config.yaml
num_hidden_layers: 10
experts_per_token: 4
d_shared_expert: 256
routed_scale: 11.7
groups_per_token: 3
init_std_router: 0.00961
Below are experts of layer 2 (counted from 0) of a mixture-of-experts language model. Rows are named router (the router's row for the expert) and show model dimensions 0-159. Each number is 128 + 24 x the weight over its row's rms, rounded and kept within 0 to 255.
After each expert's rows: "mostly gets" lists some tokens that are sent to it at least half of the time. This comes from a sample of Wikipedia text that the model never trained on.

# expert 18
router [ 99 163 140 139 115 113 135 142  99 130 165 163 135 133 124 155 133 157 144 104  89 175  92 149 167  97 136 136 146 135 111 142 122 156 124  70 142 133 112 120  94 101  85 184 158 157 143 132  80 148 133 118 137 139  84 101 113 187 132 138  83 126 112 140 144 131 149 140 147  97 117 103 114 176 140 108 156 109 120  66  96 139 127 120 131  93 139 112  90 147 135 121 138 125 146 157 149 119 142 144 154 139 123 179 118 122 114 162 140 166 164 131 139 114 156 156 122 116 119 120 125 125 109 132 141 137 123 135 125 180 133 118 162 104 158 102 141 119 141 138  92 104 134 128 156 156 104 136 131  93 122 122  94 122  95 166  84 114  99  93]
mostly gets: ")", "|---|", "]", "%", ");", "He"

# expert 107
router [103 165 173 163 133 129 129 129 108 117 163 136 157 137 166 141 117 145 116  97 107 190  92 134 144 102 141 151 137 126 103 129  76 140 146 135 121 109 160 107 120 126 111 142 142 150 136 114 102 160 122 142 113 105  76 107 118 171 113 120  90 159  98 142 145 127  93 152 108 125 115 103 139 176 133 131 147 137 180 104 142 132 128 120 143  94 146 104 132 154  84  95 141 135 132 140 156  66 130 150 149 136 111 137 127 127 117 170 120 157 157 125 135 169 125 155 108 119 104 128 138 130 148 133 132 133 121 107  96 162 140 141 146 117 165 111 134 134 105  75 109 118 114 140 130 108 116 157 133  89 113 152 109 122  97 150  73  82  96  64]
mostly gets: " new", " New", " English", " local", " British", " small"

# expert 94
router [140 137 144 115 134 142 145 153 129 115 157 147 158 114 115 125 131 143 129 123 127 131 125 136 171 109 115 131 141 132 130 144 109 171 150 115 151 120 119  80 123 130  91 137 133 120 132 123  40 121 134 142  87 135 106 108 154 152 117 116  84 176  88 119 116  94 120 112 142 148 121 123  98 191 146 135 121 113 154  82 130 127 133 108 155 100 123 143 157 111 120 111 120 124 159 162 133 102 155 114 130 130 134 168 117 150 126 145 118 156 130 125 114 131 152 183  94 125 115 112 104 140 118 122 110 128 129 108 136 158 131 116 168 144 125 111 140  87 111  42  93 115 122 161 164 122 130 182 126 111 121 113 114  95  69 129  74 126 113  77]
mostly gets: " Indian", " Europe", " Afric", "merican", " India", "gh"

# expert 122
router [121 173 163 169 135 132 114 163 121 116 152 162 143 126 152 153 105 162 117 142  54 193 107 133 153 118 139 119 143 130 120 133 108 187 159  95 134 141 108  64 125  89  94 148 132 147 110 141  73 124 147 159 134 124  96 128 111 172 122 114 108 119  88 124 150 132 134 124 111  99 132 107 139 156 112 121 142  95 145 102 135 130 127 131 144 121 136  89  89 154 114 106 168 119 137 112 127  88 145 152 156 147 112 133  80 141 138 156 112 163 143 110 135 130 119 151 119 119 129 124 122 173 134 134 125 111 117 107  93 152 128 129 152 102 135 102 126 142 119 110  73 108 109 133 127 143 106 176 139 113 100 143 120 125  79 148 110  91 118  92]
mostly gets: "',", " .", "′", " −", " +", "°"

# expert 47
router [106 139 174 158 122 131 108 150 137 127 126 131 139 139 148 143 104 125 132 129  49 191 130 133 158 100 123 125 137 120 140 152  93 155 127  88 178 165 143  69 104 108 126 168 141 139 136 119  88 128 148 140 114 141  97 134 136 159 131 134  81 149 120 130 125 122 101 164 140 105 119 110 137 143 144 140 109 124 156 116 108 139 105 138 124  90 132 123 127 130 146 127 148 110 149 136 126  99 108 119 185 133  96 152 112 100 105 137 118 120 209 118 142 139 101 189 116 103 129 127 112 136 171 123 122 145 134 119 108 135 142 151 170 114 115  71 139 113 123 115  99  90 121 157 131 126  98 132 148  97 142 123  95  96 122 172 101 103 125  92]
mostly gets: "–", "/", " Mc", "#", " #", " head"

# expert 120
router [138 168 141 147 107 100 144 104 113 141 138 131 130 131 164 139 114 171 124 132  59 144 101 151 135 127 102 115 140 111 112 151 118 130 116  87 128 133 114  90  88  98 137 181 175 151 104 144  82 127 151 149 115 122  86 117 149 168 106 125  82 164 130 119 120 117 127 159 137 118 116 107  91 152  95 148 114 111 152  85 125 128 146 143 147 115 135 126  95 157 104 115 168 126 145 130 151 126 109 161 173 116 122 152 122 126 129 170 137 171 180 140 118 158 144 150 101 152 125 126 132 142  98 130 150 150 115 112 103 161 132 146 135  98 142  65 125 107 108  81  93 119 122 143 177 131 132 153 138 121 138 133 101 129 103 156  90 100 109  95]
mostly gets: "):", ":", ");", " ="

# expert 95
router [ 85 157 174 141 136 167 148 156 114 133 119 131 148 140 153 127  84 142 138 133  64 173 115 140 128  99 124 131 152  99 101 150 108 142 143  90 142 148 135  77 110  90  79 160 137 109  90 150  74 138 107 149 124 116  92  98 106 177 146 117  76 163 104 110 145 140 114 122 118 110 117  82 108 139 126 118 132 124 123 104 139 130 110 140 125 120 128 106 124 141 121 124 152 160 119 140 122 109 153 164 162 149 120 163  83 134 117 166 133 140 152 117 141 153 140 170 104 122 121 106 119 165 145 113 125 100 124  93 124 172 154 150 144 133 127 112 134 102  87  90  87 127 106 135 138 142 107 166 165 139 138 136  83 110 121 131  95 129 119 102]
mostly gets: " included", " includ", " people", " including", " members", " feat"

# expert 31
router [ 94 171 140 159 120 136 108 135 123 106 143 114 138 153 138 141 103 153 113 117 106 191 127 145 149 115 132 134 116 152 121 146 122 138 137 108 146 164 131 123  93 110 127 194 129 147  90 131  90 127 146 155 128 125  97 144 105 178 145 106 101 123 100 162 157 104 117 155 115 111 155  87 117 141 139 133 121 128 132  95 139 163 139 111 139 116 142 124  98 120 134 102 145 121 155 130 115  77 126 155 152 109 106 181 103 143  87 120 130 144 197 113 122 149 127 149 102 145 138 118 147 153 143 117 140 134 103 121 120 149 148 136 116 105 143  78 120 102 108 131  92  95 124 150 164 103 146 161 134  79 126 136 106 135 102 136  41 100  97  96]
mostly gets: "″", " (", "(", "#", "°", "_{"

# expert 72
router [121 146 162 170 147 153 106 140 107 140 142 135 165 128 124 141 118 142 148 110  74 218 100 169 176  87 148 149 142 127 114 149 104 168 139  85 128 121 123  93 136 111  99 170 125 154 105 102  88 146 121 139 102 142 121 133 138 147 130 129  92 166 124 129 155 115 124 157 127 108 117 103 140 194 129 145 146 126 158 106  97 140 125 133 104  85 157 132 139 157 138 112 151 118 133 141 127  84 136 170 149 125 136 172 115 128 126 166 130 149 122 114 140 131 140 172 113 119  97 132 121 124 129 133 134 115 144 129 105 158 147 120 130 131 158  92 118 123 110  73  94 106 116 127 150 127  79 172 134  95 127 149  94 131 113 163 117 111 108 102]
mostly gets: " women", "attle", " town", " club", " World", " Town"

# expert 113
router [113 147 140 158 108 158 141 163 105 113 143 159 161 139 137 151 103 149 135 137  68 126 130 108 120 107 123 117 151 107 132 139 117 175 109  62 146 126 129 115 122 131 104 115 150 146 140 149  94 109 129 124 130 122  62 107 137 112 114  89 102 120  97 122 117 119 156 123 111 116 130 116 100 145 130 155 103 136 136 110 120 134 127 100 154 122 146 136 125 147 161  66 173 120 108 127 136 124 115 123 142 131 127 177  92 125 112 146 123 167 191 124 125 139 107 182 109 121 168 113 108 162 115 116 156 132 131 160  88 155 112 122 152 144 143 112 118  97 141  66  80 104 150 166 162 166 108 167 125  91 115 135 106 127  96 126  94 104 108 128]
mostly gets: "it", "arri", "ret", " est", " event", " vill"

# expert 69
router [128 130 148 144 135 161 129 120 128 129 171 146 180 147 135 122 127 171 121 101  92 135 140 135 129 111 114 142 112 126 134 137  80 163 129  93 171 167 124 114 108 118 134 170 122 139 127 170  61 159 135 135 100 141 117 119 101 158 140 131 116 134 127 125 106 113 135 140 120  91 129 108 125 136 109 139 130 103 132  61 110 148 102 119 136 118 123 122 143 155  99 138 176 134 135 125 107 101 109 148 124 114 122 139 122 140 127 147 130 111 190 125 156 121 125 209  87 127 111 100 135 150 134 152 124 121 153 116 135 167 106 133 182 107 156  83 164 128 118 118 110  84 116 135 121 137 103 190 128 103 137 156 124 101 113 182  93 136  88 121]
mostly gets: "ruction", "ration", "ption", "ification", "earch", "itions"

# expert 5
router [123 167 164 125 144 138  98 139 105 135 134 152 156 140 135 145 124 163 112 106  78 213  96 106 159 116 133 145 112 127 120 136  82 165 150 113 143 136 128  94 126 119 106 155 147 126 108 143  65 134 125 129 116 115  95 102 139 159 142 104  77 157 120 117 151 138 106 169 121  87 131  96 119 147 123 167 133 113 116  95 149 135 137 112 125  77 117  99 111 156 101 109 154 140 149 136 128 102 126 147 153 141 113 170 115 161 107 147 132 179 146 132 151 135 116 167 100 123 101 145 133 137 151 118 119 137 150 121 101 154 152 133 137 120 170  98 131 114 136  78  96 115 133 141 174 123 113 162 129 102 151 142  79 133 123 169 107 106 103 114]
mostly gets: " sec", " government", " As", " a", " an", " Min"

# expert 121
router [116 142 156 146 132 135  91 155 129 125 154 144 158 138 138 135  90 127 138 122  60 192 124 134 161 109 122 121 122 131 138 148  67 136 131  88 141 156 122  65 103  86 113 145 131 123 126 132  55 122 144 154 113 152  97 134 127 161 115 142  76 167 100 112 105 140  94 148 131 132 139 111 125 160 115 150 112 131 151 104 139 159 116 131 131  72 142 116 103 120 137 118 136 106 128 143 142  90 136 116 152 131 115 138 127 122 101 140 119 147 197 104 148 140 118 179 118 131 111 134 122 125 136 108 117 151 145 128 135 147 127 150 160 109 109  82 136 134 125 117 100 119 106 139 133 126 101 135 113  80  96 132  97  86 111 158  96  83 118  88]
mostly gets: "–", " '", " \"", "_", " [", "~"

# expert 14
router [122 138 158 123 127 125 135 156  71 107 113 148 136 122 148 139 103 137 147  83  66 131 150 134 137 127 135 138 116 120 135 161  91 146 126 116 139 133 109 114 124 111 116 192 121 118 132 143 103 147 156 147 106 118  83 120 107 151 100 121 104 123 140 150 144 115 119 161 154  92 112 124  97 148 135 124 116  97 160 111 104 140 148  87 119  79 101  94 124 176  94 113 172 138 108 134 130 116 105 124 123 125 124 173 104 146  91 158 138 144 161 104 158 137 139 202 111 111 127 114 120 138 146 150 137 133 145 131 126 163 101 124 125  85 181  91 150  96 115  88 116 111 125 114 170 146 123 164 140 112 104 148 104  97 115 160 111 127  74 100]
mostly gets: " building", " set", " took", "aking", "acing", "aving"

# expert 110
router [116 157 166 155 127 149 135 159 120 123 170 157 132 155 116 126 117 141 127 128 105 131 146 120 139 105 152  88 127  87 127 172 108 203 129  99 136 117 125 107 121 119  84 156 128 163 125  96 106 129 121 125  97 152  95  99 144 140 122 124  70 145 130 100 111 106 143 142 109 127 158 108 127 186  91 131 140 130 161  93 114 151 165 121 152 116 131 108 122 126  89 101 170 112 136 129 130 105 121 139 109 145 119 181 124 147 126 168 150 142 181 119  97 137 127 144 105 125 142 143  99 107 118 136 137 105 124 108 140 152 154 136 131 124 112  69 132 139 119  87 104 120 145 110 142  94  90 166 151 100 122 112 121 129 128 145  49 105  97 131]
mostly gets: "ó", "augh", "ough", "ech", "ber", "í"

# expert 108
router [151 151 157 151 130 142 109 164 110 141 141 113 132 143 135 127 137 162 152 141 106 125 112 123 140 102 127 126 146 128 113 162  75 168 122 111 150 156 102  68 130 136 126 166 121 133 150 153 130 118 159 147 150 152  69 116 159 152 132 137  88 145 117 118 157 140 112 126 130 139 136 143 116 137 149 117 149 145 126 105 135 122 112 102 117  93 147 126 115 140 111 138 115 155 127 135 167  91 118 141 149 141 101 193 101 140 132 173 132 152 183 154 101 127 175 142 113 109 107 134 124 153 136 150 135 122 162 120 117 159 149 117 136 112 153  87 110 114 133  94 128 113 127 153 135 102 142 202 113 108 169 148 101  93 117 138  51  99 106  77]
mostly gets: "usic", " Sch", "Z", "w", "umb", "uff"

# expert 81
router [124 172 163 156 148 148 105 114 100 111 136 127 133 166 139 125 136 155 129 105  48 168 117 123 159 107 111 145 125 157 124 148 115 150 126  97 152 138 137 116 124 103 121 162 141 122 123 152  78 148 136 115 130 111  86 105 122 141 136 125 110 119 130 123 139  99  97 173  99 114 139  82 103 161 118 143 145 105 169  97 107 146 127 150 138 106 109 114 102 129 105 116 159 119 135 151 141  75 144 125 149 156  90 149  96 139  81 138 142 147 156  94 131 139 130 162 112 101 112 142 130 142 125 123 130 138 123 125 106 145 139 131 168  89 145  67 124 135 125 113  76 113 119 163 148 144 104 196 115 101 120 137  94 107 110 141  81 116 102  84]
mostly gets: "93", "87", "88", "90"

# expert 10
router [112 149 146 175 103 167 106 126 114 143 157 169 180 146 128 124  91 160 103 118  97 114 126 150 127 124 148 154 150 108  89 170 132 150 128  77 166 109 115 114 117 113 104 126 133 146 123 153 118 145 133 152 132 131  83 114 119 154 129 103 125 161 144 124 162 101 133 144 117 139 119  93 126 152 128 125 142 118 157 115 129 149  86 125 142 135 117 103  71 164 147 131 184 147 129 145 116 144 143 122 130 117  94 170 107 124  89 153 105 120 188 143 123 134 122 179 109 110 140 120 143 144 108 147 152 110 165 107 148 174 138 155 154 139 133 111 128 125 114  97 115  86 117 165 155 134 125 162 146  81 131 169 101  71 113 126 106 143  96 110]
mostly gets: " direct", "ecut", "ruct", "irect", "ract", "ict"

# expert 6
router [ 98 142 138 123 150 142 116 118 120 121 140 157 174 183 160 114 119 140 107 133 108 154 136 120 138 141 136 152 107 103 132 128  68 156 149  80 119 132 110 127 106 117 100 149 159 130 129 144  63 136 121 166 127 131 101 132 103 123  99 160 118 121 131 131 165 136  84 161 135 129 122 133 142 138 110 134  96 140 158  92 120 136 152 146 138  91 109  98 106 118 124 129 147 126 127 137 135  85 116 158 137 139 117 122  65 127 110 127 125 138 192 124 136 143 126 146  90 126 125  99 144 173 112 110 130 139 148 120 151 161 133 155 141 139 139  90 150 148 131  75 122  75 111 126 133 132 113 174 119 111 142 130  86 119 116 194  77 103  69 128]
mostly gets: " dis", " sub", " inter", " sur", " exp", " rel"

# expert 66
router [101 151 134 128 141 127 142 111 104 112 153 164 165 168 113 164 128 146 145 142 103 132 102 151 123  92  96 114 117 107 163 155  79 180 118  87 135 122 122 125 129 125 114 145 148 132 102 151  65 148 145 136 126 132  88 124 120 108 110 102 101 131  71 158  97 137 111 135 139 126 151 130 126 160 143 120 109 131 153 118  97 152 134 120 119  91 143  95 141 137 104  91 145 112 134 114 125 102 127 121 127 121 113 154  88 114 105 158 127 118 158 138 126 132 146 183  73 168 170  88 108 141 134 106 118 149  99 139 123 150 104 117 119 126 125  72 149 136 107  89  94 136 160 139 183 148 104 165 114 104 112 165 112 136 112 171 106 128  96 101]
mostly gets: " man", " Man", " Ge", "ree", "se", "ari"

# expert 175
router [142 162 166 168 141 140 113 126  93 106 134 130 149 155 153 135 117 162 103 116  96 207 102 151 154 109 109 127 131 117 114 149  85 151 119  81 139 142 120  95 107 132 101 184 145 120 128 126  89 131 152 112 135 100  90 117 136 140 110 120  85 143 112 117 134 131 116 150 165  99 105  75 105 164 119 148 130 104 136 103 128 140 127 124 149 112 140 151 129 146 121 113 154 137 139 164 138 109  99 152 125 121 104 150 110 117 115 130 129 145 162 134 113 160 128 156 126 124 135 102 113 121 143 145 142 170 146 111 112 166 154 132 151  99 157 111 111 129 120  57  89 100 132 148 131 125 112 190 122 104 121 161  92 115 102 155 108 141 115  61]
mostly gets: " Oct", " Mar", " Feb", "ober"

# expert 59
router [139 158 159 127 140 129 129 144  92 149 138 163 138 175 133 116 141 177 128 134 101 111 122 134 151  95 130 190 137 151 138 168 121 158 110 135 144 161 135  68  75  88 107 130 152 110 145 138 114 143 148 133 136 129  96 121  89 131 101 125 124 130 105 141 107 137 107 121 118 101 123 112 113 163 123 142 126 129 116  99 114 160 132 141 124 103 147 121 139 112 107 115 151 137 123 146  95 100 142 176 132 146  94 181  99 115 130 120 126 142 187 168 128 172 114 152  97 110 114 126 108 149 111 105 121 132 153 141 122 196 158 123 143 122 112 126 116 108 129  91  74 105 142 142 134 140 122 168 102 140 120 174 122 109  94 159 101 150 101  73]
mostly gets: "anc", " eng", " Eng", "ss", "urg", "enn"

# expert 140
router [140 177 155 175 142 126 132 153  85 114 134 138 127 171 123 146 121 153 131 151  90 136 114 117 154 107 128 126 130 104 141 183  96 161 122 115 106 114 125 106 137  97  87 163 145 135 125 109  77 129 137 109 115 151  95  76 142 116 125 130  59 151 116 120 115 111 120 138 138  94 136 122 118 170 106 138 109 138 118 131 125 142 136 134 129 121 130 136 128 134 105 143 156 121 151 157 136  95 119 162 125 137  95 191  85 155 144 130 110 160 164 155 110 135 140 172 122 123 136 135 103 118 115 105  96 151 136 117 152 194 136 134 129 133 128 114 121 141 139 112  86 113 147 121 107 102 111 199 128  90 108 129 135 105 104 185  98 118  99  93]
mostly gets: "ael", "iel", "han", "í", "uel"

# expert 142
router [115 152 173 149 127 143 138 132 132 123 163 160 178 143 155 109  91 162 122 127 116 149 142 160 146 119 120 175 120 135 136 138 108 132 121 102 169 156 133  77 137 124 133 171 139 148  98 115  92 137 151 137 122 138 109 111 137 149 163 129 118 140  97 131 122 134 136 126 130 106 111 106 109 164  99 155 129  85 142 116 132 162 135 100 124  87 142  78 124 160 139 107 145 134 136 153 127 110 122 163 148 124 118 171 135 156  83 131 137 146 175 132 138 132 151 213 100 108 127 132 125 138 122 117 124 132 144 138 139 163 120 121 165  92 171 107 124 121 128  78 110 106 121 124 144 107 134 173 127 100 111 165  81  83 125 157  91  94 122  81]
mostly gets: " Street", " Championship", " Cup", " Award", " House", " School"

# expert 147
router [125 157 130 135 127 162 115 108 114 114 177 125 166 170 119  98 125 160 114 113 126 124 110 141 120 140 109 135 161 147 114 162 103 172 131  75 153 160 116 112  92 141  93 133 159 132 105 134 102 143 128 153 153 146  90 114 129 156 143 127 149 154 149 155 115 111 113 136 100 108 140 107 121 112 120 145 108 102 114  95 128 151 135 120 119 111 131 115 118 122  89 120 179 115 137 136 134  77 137 129 133 130 116 156  99 123 116 134 120 156 180 158 139 150 129 201  87 129 150 101 131 164 128 117 119 105 164 143 126 188 116 108 173  94 118  87 140 100 132  79  74  85 147 124 138 128 114 168 135 121 139 143 108  99 100 149 101 131 101 101]
mostly gets: " represent", "ution", "ribut", "oci", "ument", "por"

# expert 105
router [122 197 140 144 121 125 142 135 113 133 150 122 118 140 158 133 100 178 125 135  53 188  93 115 148 130 132 124 146 113 121 151 118 170 150  76 160 130 120  41 106 128 116 160 154 153 112 117 107 149 165 159 106 140  84 124 124 126 119 141 119 155 120 116 125 124 123 143 137 117 102 119 132 165 113 134 109 120 171  94 135 119 138 130 144 134 155  95 101 152 132  84 171 134 133 140 155 130 150 145 159 119 109 163 121 138 102 168 120 142 136 106 116 129  99 170 133 139 132 126 116 145 111 128 146 134 138 126 102 174 111 129 145 108 163  80 134 116 108 108  98  89 123 135 140 136 103 166 123 100 113 170 106 138 117 139  80 132 128 101]
mostly gets: "',", "):", " ·", " ."

# expert 84
router [114 174 160 170 156 133 106 119 112 115 160 174 149 172 126 136 110 143 123 114 108 119 146 177 186 133 139 147 140 151 142 169  88 191 130  82 111 123 115 114 113 106 113 176 128 112 110 111  79 132 145 132 102 124 123 121 102 129 123 136 100 151 129 127 138 124 109 103 104 117 132  90 121 161 124 128 146 122 130  93 133 159 141 103 120 106 124  85 102 133  94 114 136 120 145 157 133  99 126 120 129 107 122 169 129 152 123 139 110 155 149 143 118 164 157 158 109 138 115 102 130 151 111  99 133 122 143 108 147 187 108 124 135 132 140 137 119 136 127  89  91 126 116 138 149  98 123 203 151  77 101 156 122  99  94 162 110 118  91  94]
mostly gets: " Japan", "apan", "gin", "oman", "lands", "ipp"

# expert 136
router [115 164 166 144 150 132 138 118 130 113 138 154 140 142 127 124 133 168 108 107  85 166 113 159 133 131 124 122 121 120 101 121 130 153 142  56 141 120 129  71 101  96 124 190 159 114 113 125 106 135 110 130 140 124  72 126 121 180 124 108  83 148 113 144 142 142  87 155 142 107 109  77 114 181 104 158 116 119 141 102 130 112 119 144 147  89 160 101 108 170 118 108 124 136 130 144 135 100 121 113 167 156 126 146 112 137 134 174 141 126 170 106 123 156 132 137 100 122 157 103 144 144 135 132 113 116 120 122 107 165 131 132 148 128 169  89 108 129 158  98  79 108 115 157 157 141 110 163 121 113 131 131 117 123  89 147  92 101 119  85]
mostly gets: " ===", " ==", "See", " =", "====", "==="

# expert 127
router [100 172 129 158 138 148 101 140 113 119 140 137 147 138 140 140 113 142 136  91  96 186 106 142 148 105 114 122 115 126 136 133 109 159 138 101 126 154 145  88 109 111 103 168 125 150  93 157  73 139 119 156 119 149  65 118  94 187 104 118  98 131  97 122 146 107 101 138 116 117 122 111 112 152 127 134 112 134 134  63 138 160 132 136 132 102 134 125 100 130 131  93 140 126 154 128 132  78 144 140 152 119 123 186 129 120  87 141 142 158 164 133 143 137 153 156 129 132 110 105 128 136 144 117 128 122 111 127  98 142 148 138 116 109 130  93 132 111 120 118 100  86 119 152 125 113 143 162 127  84 117 131  78 133 116 161  55  79 103  83]
mostly gets: " (", " [", "(", "{", "[", " \\"

# expert 75
router [108 154 124 132 153 164 145 133  96 102 151 154 179 151 143 157 126 140 116 121 109 193  94 154 163  96 127 141 117  95 125 153  98 185 129 109 150 137 153 127 133 120  82 178 153 146 117 129  74 147 126 152 112 150  65 114 103 153 127 121 103 148 106 155 158 134 134 154 117  84 115 108 117 161 124 138 132 125 150 114 120 124 144 141 132  90 118 122 104 120  93 124 154 139 144 120 159  70 126 150 162  91 127 131 105 124  93 165 145 124 149 105 136 136 136 132 108 151 132 125 163 138 139 114 112 140 112 126 133 151 120 163 173 106 136 103 137 128 129  82 100 111 136 141 128 122 117 162 112  82 125 131  99 143  91 167  82 131  85 128]
mostly gets: " re", " con", " pro", " Re", " ad", " pre"

# expert 48
router [ 97 170 163 177 136 139 118 125  78 104 151 152 155 181 152 116 105 172 119 136 116 150 143 148 151  99 131 130 145 132 138 168  84 198 147 118 122 134 145 116 137 103  84 175 132 123 124 118  85 130 146 129 112 139 114  98 147 138 144 123 108 142 106 118 121  99 125 128 128  98 120 139 119 159 132 171 138 125 146 113 146 152 131 120 141 129 135 124 121 161 114 114 171 141 139 139 150 117 127 116 171 125  85 159  68 116 138 148 133 147 159 139 131 173 129 184 106 103 114 112 107 128 119 124 118 145 154 135 118 174 108 144 166 136 135 110 111 127 120  95  78 107 131 131 134 133 123 183 133  83 140 129 126 103 101 170  99 126 110  75]
mostly gets: " David", " James", " George", "ael", " William", " Paul"

# expert 181
router [104 137 164 142 146 129 101 127 119 122 118 143 168 127 162 152  97 151 131 128 106 195  94 156 151 112 126 131 115 140 115 137 104 137 145 100 147 123 132  87 130 121  89 161 172 122 108 108  72 162 140 158 106 103 109  96 120 174 138 139  77 139 122 129 136 138 122 159  98  86 101  83 112 153 102 163 125 119 142  92 130 144 119 118 131  85 129  94 112 142 127 130 138 120 144 142 141  97 116 153 139 124 106 185  93 140 102 144 152 166 141 130 153 142 135 163 109 143 105 121 133 150 131 108 136 134 140  99 128 152 146 156 156  69 140  94 140 137 136 105  79 114 139 163 155 123  85 171 138 107 127 134  91 117 108 157  97 117 115  94]
mostly gets: " A", " An", "An", " O", " Ac", " Ex"

# expert 151
router [128 129 142 142 107 164 110 134 113 118 153 153 140 160 171 128 131 159 124 140 126 129 111 133 163 138 129 148 141 118 137 126 100 190 136  61 132 134 121  93 117  81  80 176 167 103 154 117  88 135 128 160 126 110  84 142 138 133 128 142 102 125 113 142 155 108 155 139 149 102 111 100 142 170 109 151 112 124 133 127 130 152 145 124 125  65 145 135 118 121 126 115 168 126 111 156 156 117 117 134 163 110 102 191 106 134 109 133 104 161 153 130 139 130 186 167 113 149 149 107 147 150 105 150 115 156 129 137 110 167 105 112 165 150 138  82 111 119 136  76 113 111 141 133 149 132 125 140 135  96 125 167 105 120 102 174 101 105 120 101]
mostly gets: " Ma", "ana", "ena", "ida", " La", "ara"

# expert 74
router [118 145 143 122 127 168 120 155  97 167 121 165 145 162 127 176 109 143 131 128 113 119  96 137 134 108 104 113 159  97 107 172 105 184 126  91 154 114 105 122 147  91 120 144 138 141 154 154  75 125 137 130 142 132  96  97 133 142 130  95 124 154 108 142 116  84 131 147 128 135 136 124 127 165 114 138 132 119 172 113 162 136 121 120 156 121 138  98 148 156 118 122 161 134 139 136 110 103  98 130 136 118 123 148  94 143 139 150 113 121 162 152 120 120 170 175 112 149 157 136 116 139 118 137 103 176 143 108 106 190 116 149 134 134 109  87 130 145 143  79 120 117 130 123 179 152 125 213 120 121 145 131  85  93  84 146 116 132 118  97]
mostly gets: " rest", " elect", "overn", "lect", "vent", "rict"

# expert 4
router [112 156 127 168 123 133  94 156 131 140 143 172 147 154 125 120 138 131 135 110 100 123 110 120 168 143 128 150 101 130 124 192 124 170 105 131 134 158 130 129  99  97  87 143 121 121 120 116 114 121 127 126 114 134 121 117  96 134 109 118 117 149 134 164 151 103 102 130 122 120  99 116 109 147 135 143 114 109 160 100 109 128  98 126  99 100 123 121 101 151 101  95 144 111 135 134 117 102 143 153 201 153 117 160  83 120 119 175 114 132 155 145 111 129 147 143  71 127 149 134 131 134 108 102 168 165 129 101 113 186 121 110 141  92 120 105  91  80 112  87 104  84 146 158 128 141 110 192 149  93 125 137 109  99 116 182 116 138 118  97]
mostly gets: " spec", "andid", "og", " num", "olog", "irect"

# expert 46
router [110 136 140 121 149 149 112 146 111 137 126 134 151 180 163 120 144 142 149 113  68 189 122 167 136 127 141 116 134 118 135 160 100 201 122 128 136 124 125 114 121 115  94 149 135 139 117 142 119 136 124 143 107 127 117  99 115 164 127 109  77  99 108 113 137 123 143 141 148 120 146 105 145 169  78 134 116 109 165  92 151 122 131 143 124 104 135 124  95 135 108 118 162 148 128 127 140 100 149 134 139 151 128 173 122 166 129 169 146 155 184 135 116 180 134 184 119 119 128 135 140 158 155 132 150 159 115  77 115 187 138 125 152 104 134  56 129 119 126 121  83  99 121 140 131 150 122 150 118  94 144 129 147 111 113 169 116 103 114 122]
mostly gets: " have", " has", " been", " would", " can", " but"

# expert 165
router [126 173 150 114 162 121 128 123 116 138 123 141 157 160 169 146 103 136 150 133  76 176 113 140 130 137 141 110 107 107 112 145 106 155 128 125 110 130 139 107 125 105 129 146 143 152 116 132  44 119 135 152 124 130  80 113 132 120  97 121 121 134 116 128 154 103 107 162 116 118 136 106 110 155  91 160 121 105 141 118 147 119 125 118 167  73  99 133 104 167  98 126 147 155 118 127 163  75 126 108 137 143 148 177 101 143 120 158 142 173 173 115 117 178 166 171  97 139 102 114 125 155 139 136 141 155 123 127 122 173 143 118 128 108 133  74 152  91 119 110  85 121 117 130 143 158 147 145 110 106 121 134 120 130 127 177 106 110  89 104]
mostly gets: " than", " being", " as", " us", " because", " when"

# expert 35
router [123 169 167 130  92 154 131 149 118 118 123 147 166 145 132 145 116 166 146 132  83 204 102 127 162 122 131 141 133 136 127 149  98 154 146 116 141 138 138 116 126 102  73 141 135 145 103 140  98 149 126 131 116  96  88  88 146 154 127 142  63 138 129 115 141 128 132 153 116  99 133  98 100 148 106 141 149 102 102  93 121 122 127 119 127 104 117  87 123 113  97 140 133 157 130 123 139  85 129 165 124 135 127 165 116 157 126 171 144 143 153 110 124 148 129 152  68 123 115 135 132 154 153 140 139 132 149 111 101 175 154 130 122  72 158 105 145 116 116  88  66 137 122 175 137 136 114 157 131 104 123 140 127 141 121 177  87 107 123 100]
mostly gets: " writ", " such", " known", " describ", " mod", " said"

# expert 41
router [121 167 169 143 148 139 103 122  95 114 142 133 156 140 135 146 122 168 130 124  71 215  89 121 145 125 130 136 109 129 117 149  93 172 153  97 143 145 134  82 134 109  94 157 158 126 107 134  74 133 126 143 124 112  93 118 113 171 143 125  79 136 114 133 158 121 121 152 119  96 119 110 123 165 124 150 143 113 153  93 127 159 129 119 136  93 144 103 131 147 109 111 161 145 144 141 144  85 144 169 145 131 123 148 115 138 108 146 152 159 142 104 153 141 136 157 108 122 104 137 125 134 139 131 118 133 140 104  98 164 151 131 158 115 170  87 126 126 120  87  91 107 136 148 158 122 117 174 123 102 131 161  86 116 115 163  86 104 110  97]
mostly gets: " Rober", " Jo", " La", " Rich", " Mo", " Geor"